From a checkpoint of a small mixture-of-experts model trained on Wikipedia: 34.8M parameters.
Below are experts of layer 2 (counted from 0) of a mixture-of-experts language model. Rows are named router (the router's row for the expert), gate (a neuron's input weights, with its number), up (a neuron's input weights, with its number), down (a neuron's output weights, with its number) and show model dimensions 0-255. Each number is 500 + 50 x the weight over its row's rms, rounded and kept within 0 to 999. Numbers have three digits each.
After each expert's rows: "comes before" lists some tokens at least twice as common just after its tokens as in all text; "mostly gets" lists some tokens that are sent to it at least half of the time. This comes from a sample of Wikipedia text that the model never trained on. Tokens count by the router's weight.

# expert 6
router:498490494548414500479506448437372559508499476565543483588397533553493405410520493508450416492475515445493492470574509459502548492451485443540499573465495465498484581547448509544501554483466499522559426467494574528367576473506545520460449514563523477417497441484587561410538450387539474517507507484506472469415479538500524578445529458413518523503441478598395397417508494494578495524493461537479428429583562512532562450581443458609481471506529418468489511536520512473508488488535428520457505512507594618534546501496573544557554494486578480515489569439506427602510425556526404456537499510475484565434500499459598488472571485436612437511540510506524548560575436495590458418529516503478505432510599540516501519505491384488531469587588505521484537547477487459498472434522533
gate0:479494485513436479515587550606513526443518583451449456478548488472513478557489551431472459514529536479497495561539401500512535457445519491495535462470465548506495392372415501489526458407456620508471456562389537422520524501494549500432508492492544495499509537506445518517502449542589515546541483518434547535465451473536533518471483519420486527454515550591610488388548474496441495469526527521479515613454421511491525482545590629561589551411418502454456498456522512510455501504499497593505529516437428590479527484529483628518465552409467563486497463587513556585478459517423443499524561559472470471559530454480527541536518521513469591381436563444595458462485469430576391607539511489547484548508531417473484482483452515465444503431416480425486501506525475411497500510482368
up0:547502568486421503571524437574527526487495463531547496485552580453522520639417525486454544419542548484469514457518487542583559521513494503491571480580500551466519444499389547429518514476478526499418537522506497378479523535539471509459577473497561514555453512431524539488567499560542480499648488553499447529465500495458471481537555542412552546450505486533522481417527609541559418482437491486503484520415514480426547447547436502549489577485485485507540495539498474502519591487498464433508483534478521516501544527538551554497545466608499555575508523439483480474531553468596523522557509530538490530540576529411591525496524410507439495365558602565405522554487382427587503548639578453641601529496471520457520545438428503524497498452410547449519448496512433548508503468418522
down0:463493513495500512497433456585537504423453432462585502420522604490516564591450555513443509468574543485493561466526523458571504493518497546456512448559480470471417429542378525536468572557498446536437491513583438549498505548543448490452578426523527527571398474559539512498553468551515575544596488566514483512498511410465580434522585574483559486457480542511515492397485609552529480616420488456502444485477492535472539445429517528463505551503459529552507570520556533476556497539578477522474467466580515450477471500602564455512545524613538482494484562449594520506514489431560394514513563488558420511563549475454543460473532415482417549398498597527531445591515405437542551563586545536599565560491533517504469526489434462516482454446471469499562447502488471551550466476394551
comes before: " ", " the", " —", " \"", " +", " N"
mostly gets: " |", "|", ";", " in", " of", "on"

# expert 1
router:583527528498476494575446578444524514542527533463485460631467501409553416496496453421555501465454551520498496429542424440526473487561607461476568577481439542504480561446485569427598531532492511538536510477420572542485468434517548495431559502562514532445490479503446447490532653484567504521526470483516546538489467569518450407578505518478462549474577573455522524561462425493435445428576572470492574595515611526515492522469512576515546468585457447531563524522460558455493484593560515502459589435503446494387562542494494486519480423498489579497453517571487419423465573507466525488449500580455435460562456538410530563505460566441511442436554559506518587514449579449481514484508549530446569522510472548457500464465408464525450486468433441511450538556438595550542536527583480
gate0:476520531534536476516486584473548496539611498398544507421524452481505581565462513524475580451485449498459466476520538427487484454562585504485451483481480526484459503507483479476515539506439594482427492510517503476429400519518340615540464522496526496429496517512531453585405486441385525528482548526530590471414516435445441527579516426605409458426516554544467495477575564509503502595495491550531540582440422516598461485488529483462539528511398560473496484516546550583496603417548478504539479551528567587492456480543500543441486542368528479552493460533453497420553552452521472584482467439496422550562512540509589561559625531502500371426504479478561500496488528493493465523546493558447481534485501478453541482461560450531428526452573436508565434536457432401497490474527530
up0:580522532590488526536521469479568413553444469597442475558508529522536425437566399517501515460459448427475493607570425541431519485510532461524495477435475557480501514494573505461485525571570536466458501537399593489562555499552661485505499504489527535516462434550507551527519475476561514503512466508482561472437476525525484520465480480347435483442491414418572581509500463465552549384510430598541367484478457446521421539530413522382443498525505515552534544496521493521571522447504491453550456485446495457470468392452503488473457551456560542515505624525557471562446541510415485430533557580492471442511434520449440522465445553433396547545444474482534456458613530553495467420543547442536576505516428425543499473502504499573478499440570530499481534569490457539488518532500473
down0:487501520454496511557520479505528456544568474505435534495498477435501475480409480520491482503496488498488467575532476559401484533532502481487389516557384573518548659512488588563487438450471433522545463499505541545497498499452593510415461468463563491451534489483537611592454552465483519415467546467487456466492514497541533443459566539491479488532441451487417572439551349482498557473553495501536519490503492481494494601534511529558401395501517417556480600525521467496552567442374498507495547549471593474482550463617549512438471471447468493532468488540493526445516529399503408405502548561415453511455510464566427564520559487482471580504496525522489480450519387529433520465508375503495498499557468574514533522414529470556604554594496410465559410547500545405468556478493519
comes before: "-", "|", "==", "===", "The", " The"
mostly gets: " (", " |\n", ".", ".\n\n", "\n", ")\n"

# expert 22
router:523577505530554466565452531493538477577498431453532469570508581382473550540549463512554525497554480458581429394509470530512522577420511593470529557467492453460607581462493547503436517500445525499535455470404459538541508490554569429459435528418593502483462466566406449420579534518530489513421579422534514580520506544579444483549575574495499491480498464560530545518440473537382476535407556488481511420529562523409513501442523526386515527458473430431550523422529538481533407542458480494455519578492502558512499443518452480498503460455489545441488498607540452547482434527519534500541446453435596497442478526582521445429434523444478531587511530535542556524472520437465418403484545533365479511471495542541453530508426617560497477562467490516528485573486477432477494563551511
gate0:456416552485511515546514574480470520407488409617551505493506477458419425568410584554496512528425563604466449486597467515437503500472464478496448472483547476540526443525489553438529469508595555570560475464519444504507511487551536486489554571448533504417521418568599513549504456427450499480419525570441525507488496631511482489465571514569502449469541460521501512451518493483631467476510549510446399627507666520533489581499569466471558441516544454506454516510473535461499561497508481438558528558554488505522498592501431534543533639501523508506534527557453496479460403504484390501460515526400531491571496391460468450428507523473452512471483499576480439474569461457511407441506523455456534499464503471535513498449556603572505536615473456497499412430484524557551523524513473
up0:544495491481521573558457567517540536452486494540564501449534539526498495443560509558600529498372528583451444578555454492416513492502472595470536483473506492504470463518498548469491522458438527540518510483464595441558484584518564469433456537512509552378471505531512530514519453365501494542429354550470484452586522540499454545548572510522506438474508465550452499594508516534563471453460470490524461508535494464520517628481544434479516511518537453478482498539529556440516568518457472469510397519526438471491483515430394442579562555520507483491506467556507623426447422530468443463541485517483531496507551530496504383564553578428522446591452382489536441441560408424553502472539484454462452474505601485581513461469516526619522441551460491500488425476449513523680505521504410
down0:524509440500482374532512512553486493558472518408437504352481396524500510515452500491550538550488517544504451476520508536418504567474405486478431424464461488412513412508503496490538491505506568493498493479561486609507432521567524551587463607475486532477428523662566438422529507452432544436526492548544554616483456553589528486525491457440528463543516472629459471523421454451437481522545497459510471495531536523453532568455487414499408503541528532515512536505550584632545489476565553473552490577406494507473485462492443526446475553524462463491417492548466451458479418454444492422524457451420533555442388487528510496517505457464509541520466556598563565465531512508513464521470465630495436482431518413584458451531553549570525445489491523482457497509437486537538412597508524
comes before: "1", "2", "3", "4", "6", "5"
mostly gets: "–", " ", " (", "-", ".\n\n", "\n"

# expert 14
router:557509506473610479447476512491526505421505421538470477465637536580511412373550503552486525513453466470544507544597482542542556390445520486520533468459500560471465516557543512538490538499501549581545503457505515502489566505518531557482562484405430554454480585530531425518622442471406481518506459538524587473498466475527501536559435490496583456548547519503401547515480565379535580514485402568509461455586500517488552507503591515518400489492479441479480528526439529646490573521585451488451502477549556585463606537450489494457500539409622423485459435486562514523466522526451455445523492567487570490418497500535474494566466519542603513553436475554483480539426441458549523595542545493469524487480488396459471549537504409462509506488476464561494532506484584576405498558546496
gate0:542438506472508469508559501448614557453515479522609480589590468544512530506582583486470529495564382438554413412522469488560458488523505505543539568478478463411569555483460429490487457457411442499520524436445602480430498493500460466489496438501498531580397451475558517507514505517565525473499548436438522452581488397525448448604427528562502552546568501478435514582492526582521491417544527482571462480528539655511477532537466468472594484519442438652515512406474436464476487500528468552472569484466446462436432531557488465496487435451532455508504508487486539452485418507461468457473478488479564538499509420488419482591515597511536499432427494428502456532553526526455570454516511553501566453421426541574520433502515496547400495562541529431512479480397428520477504505519412
up0:426444539401544437553509445520470558432557494541506531479471501463485502486498545559456473488565580514444478470521479575474511502576520547420458536488495404553379535456410526549534495564614542514436456457485506462488474528462538584494546489452548492447536567363467498442472571523480519530411481495459490575487457576488393576474510571502551467498536468535423510451514382521530486506509543513525422484495522460569378477543645481477584493549488545396366486514547489504443400523453482486497579518496503524489488480471564612586464525564487561512552548563367483445555476495668595462577451469530514470493521506572494454436483459567472506519457477498542574500447571504585444513498488497507471450572453467508495478561493489474547466557591480522470499488549487490517456473493430
down0:412465571410418450557582451546576526475482472546465497526512539412539519419568452481415530533546590581482485479509452593460530497600543488505510485508512472451459556449462499498585536449467516456491513561458506507473492431478450520558574559450513531514458475498489500448472530540574544552472573486457445435509445470480379470542440486538507463586619477505469575444497390516575499465568542559556424450461501421551473460494562469518592419549501473510444515503489434457435466570476501483465597542522511523549508471475553583548454495556536546503512439524429493449463469530612592530539565515499472483496548385535488496454532537573497528485508386544566556520388470564512383519532406438467542382387420492497435460511502496525564441495531494557538421535560499473585506461503510
comes before: ",", " of", " and", " to", " in", " ("
mostly gets: "ing", "ed", "es", "en", "er", "el"

# expert 5
router:450436546475501464505520454488578537546465492442487444431534424497459513510486435464560554558443513413363471533534437538486472441475451477505511429461466418450549464473435535470435568433463488440518433433542443511474529470543523475475528521506484523508462576515460543577502545422448471545527603579541374444554396533537512566419450402419572468471487513562533568608436522506551550483531421560525416519523424544457492585527569433529525462462462513436580541558587536576542566487492462416547453551570560514517486447532540443576571532505474520475505483518533418468480564562602396480502455447439417492440459524491444418408472543526453539545452447546463454504549552536489495517504519531502535536442573494456437549554567532517422459438473462423485454551447441551513451471458462
gate0:459441535446481442528498569465487585525442532470547538505488446563573556437538539495469488451481594557525517517363462451476488533496519548540583451504497438506410510502482542414452513510564468524473572459470503464583635548507416462457517466495455453488501459459516574472460511444548471524476609325516513488483542510511455441625546462505585509483503581414473532409401461622491399497530579463480552570376440531390579501541512420482549531460580568544425485461463556495478547526554570481465451512483551509526566467471526486581459539581540544571530534403497542410512576479510478526573484439539552549589448524445516533529523589408528515544548529499470431461543495453503524517523463478497486493551476542508490514407537533500479535512507503521529562550480582455478463485545459
up0:564514491498550523503445558424438433460558470559517502477381524504480470478559568519524453481493501545509510563559431480416442460577565531558465552463490472507507633511530491544577528526582549493528529524548522439551461489509514524478547506491600460539486409623474473464527638426451510471438411601616500510598468533546572518371482522555486464548533510541610450511502417417563573531517504581487509541436524525468510522420455499516490500570532436447568524469506545528425502529512497520462544506508467467576463451457566501617519457505516534446501419441462419539463452456517573443441525533551491504439519477546476483459576376550450503454456570542584548541461538482489613468519448512561497489483561518509520462646485528400462525581497476466537433452522553550528497483474472
down0:477565438508473549542570399504440453473599432588494492517482476469449493522531541542542585541496497514529511572635544462568505423566490466606440467451541526463496512552492474463504486545439404545536507510484436538493518478461548477394507594483509465563425468508376437616524499523447519474440518527492472501507498571524495557561381473591507465440445382611507498547534469475412550502440501473510443527580470455526448566512456544518477558426376486462496579470559445477507499461535496550545532452515390556437545531576500478423545441460402520399485507508540506570551424435497518503525433481555428412431426406555507533457444504473516549533434521508432531498494546435482504524448548477481516491568462520440537522481498449468542356486456473488503515499496525570466558485582482
comes before: "0", "9", " |", "8", "5", "6"
mostly gets: "7", "9", "1", "3", "6", "2"

# expert 4
router:483393529524481450411497539539501587553492442410441471407453442521442446429493457432576567522487494465487491542579475507530447525505512501468511428451426459446606547460410567471596545475464454417495480448407421547507489486527485496520496542521507544552437532506448474553454523425391459505501473577535469446563458555491458606430439422472528386437516447515485497517456525487507597466539465520531442514444550527450471541544565400541546504406461585522544534506482563525591568555415442426595534542501552453576459475518500478574525504456479565462482451534469452563480561559573439447461459528493438453460473504606439463393479439527447524484530430513506449495466482506505482485509458538530566583457576507515488527574599517544433431437475463422451516556450495546595464497495451
gate0:607444567526489493542615474513329529553438582458572511510438502504452583521516512452487438573442457467475550454406551464530471489599437474453442470477511492537467538460557491504453505506486555553410522494591510536500549532510426557479506477567523457519499438471390431505542493569437497510592478480488518438570498497594545567542411473402414501525507531427558486554550397442457424523488569398491450506532536483437477533511480523499509512508538508499527461562602466552493490453532511579487484514531455410491426526511513500379507479542550557480474519487484662504465548466532476476571494538527525492433471456516505440492438630513525516462486451561461498432494409604530449504524593520539514478489449440438510476465622515504588554469464502442602486565471453458460524458540498
up0:543527585432490577483462429414512553457518429485498504470509425545444561462513575561490455386495442580450515480439361539537575525488548543550479533521584521511535498543486555510463524493541487440511494431460496415432466455495498405472528524506466523512504570562432410558480458515469502487518471512513538572450532470515492471459496464497560545574475465552485543607490454522482458428463556546442560499434559462396469491434530402498373513468493534486472454475546472491471517497546463550497556507520508562511520442583561594557529588370564558520502408525559454513508511413620583486458489442547476633503492517499588559465497567392492565496451419453483542551592436375532462404489511472476476501525500399505498526435397474536535500487527501516565520496469523488494503569558434
down0:552517506399513572490476519501531486485505474469464479480514428562509499419547561484539492360482434550530488495470396509486499438509473530467529560569497483491471566585456574512504510455521488466450489410443408373511443463477463454459591545486474555532499609532417536513418426502561433560574488545445501508448524487471427487462447566570548496568503425498495518600518448536510454441528490472449470506458551458481467532426611512451414439480419484483438523488487551408500512469508480574494473505505473517468478443497497621482467524406534587524512451447462465492419484413467517534518474456466491463561596505394598544505484473511549587520437450431521435504630440426551486516538526510451472479454543540565504475418444439555555370470601563522487564498502488465518404599493454
comes before: "0", "9", " |", "8", "1", "6"
mostly gets: "7", "9", "1", "3", "6", "2"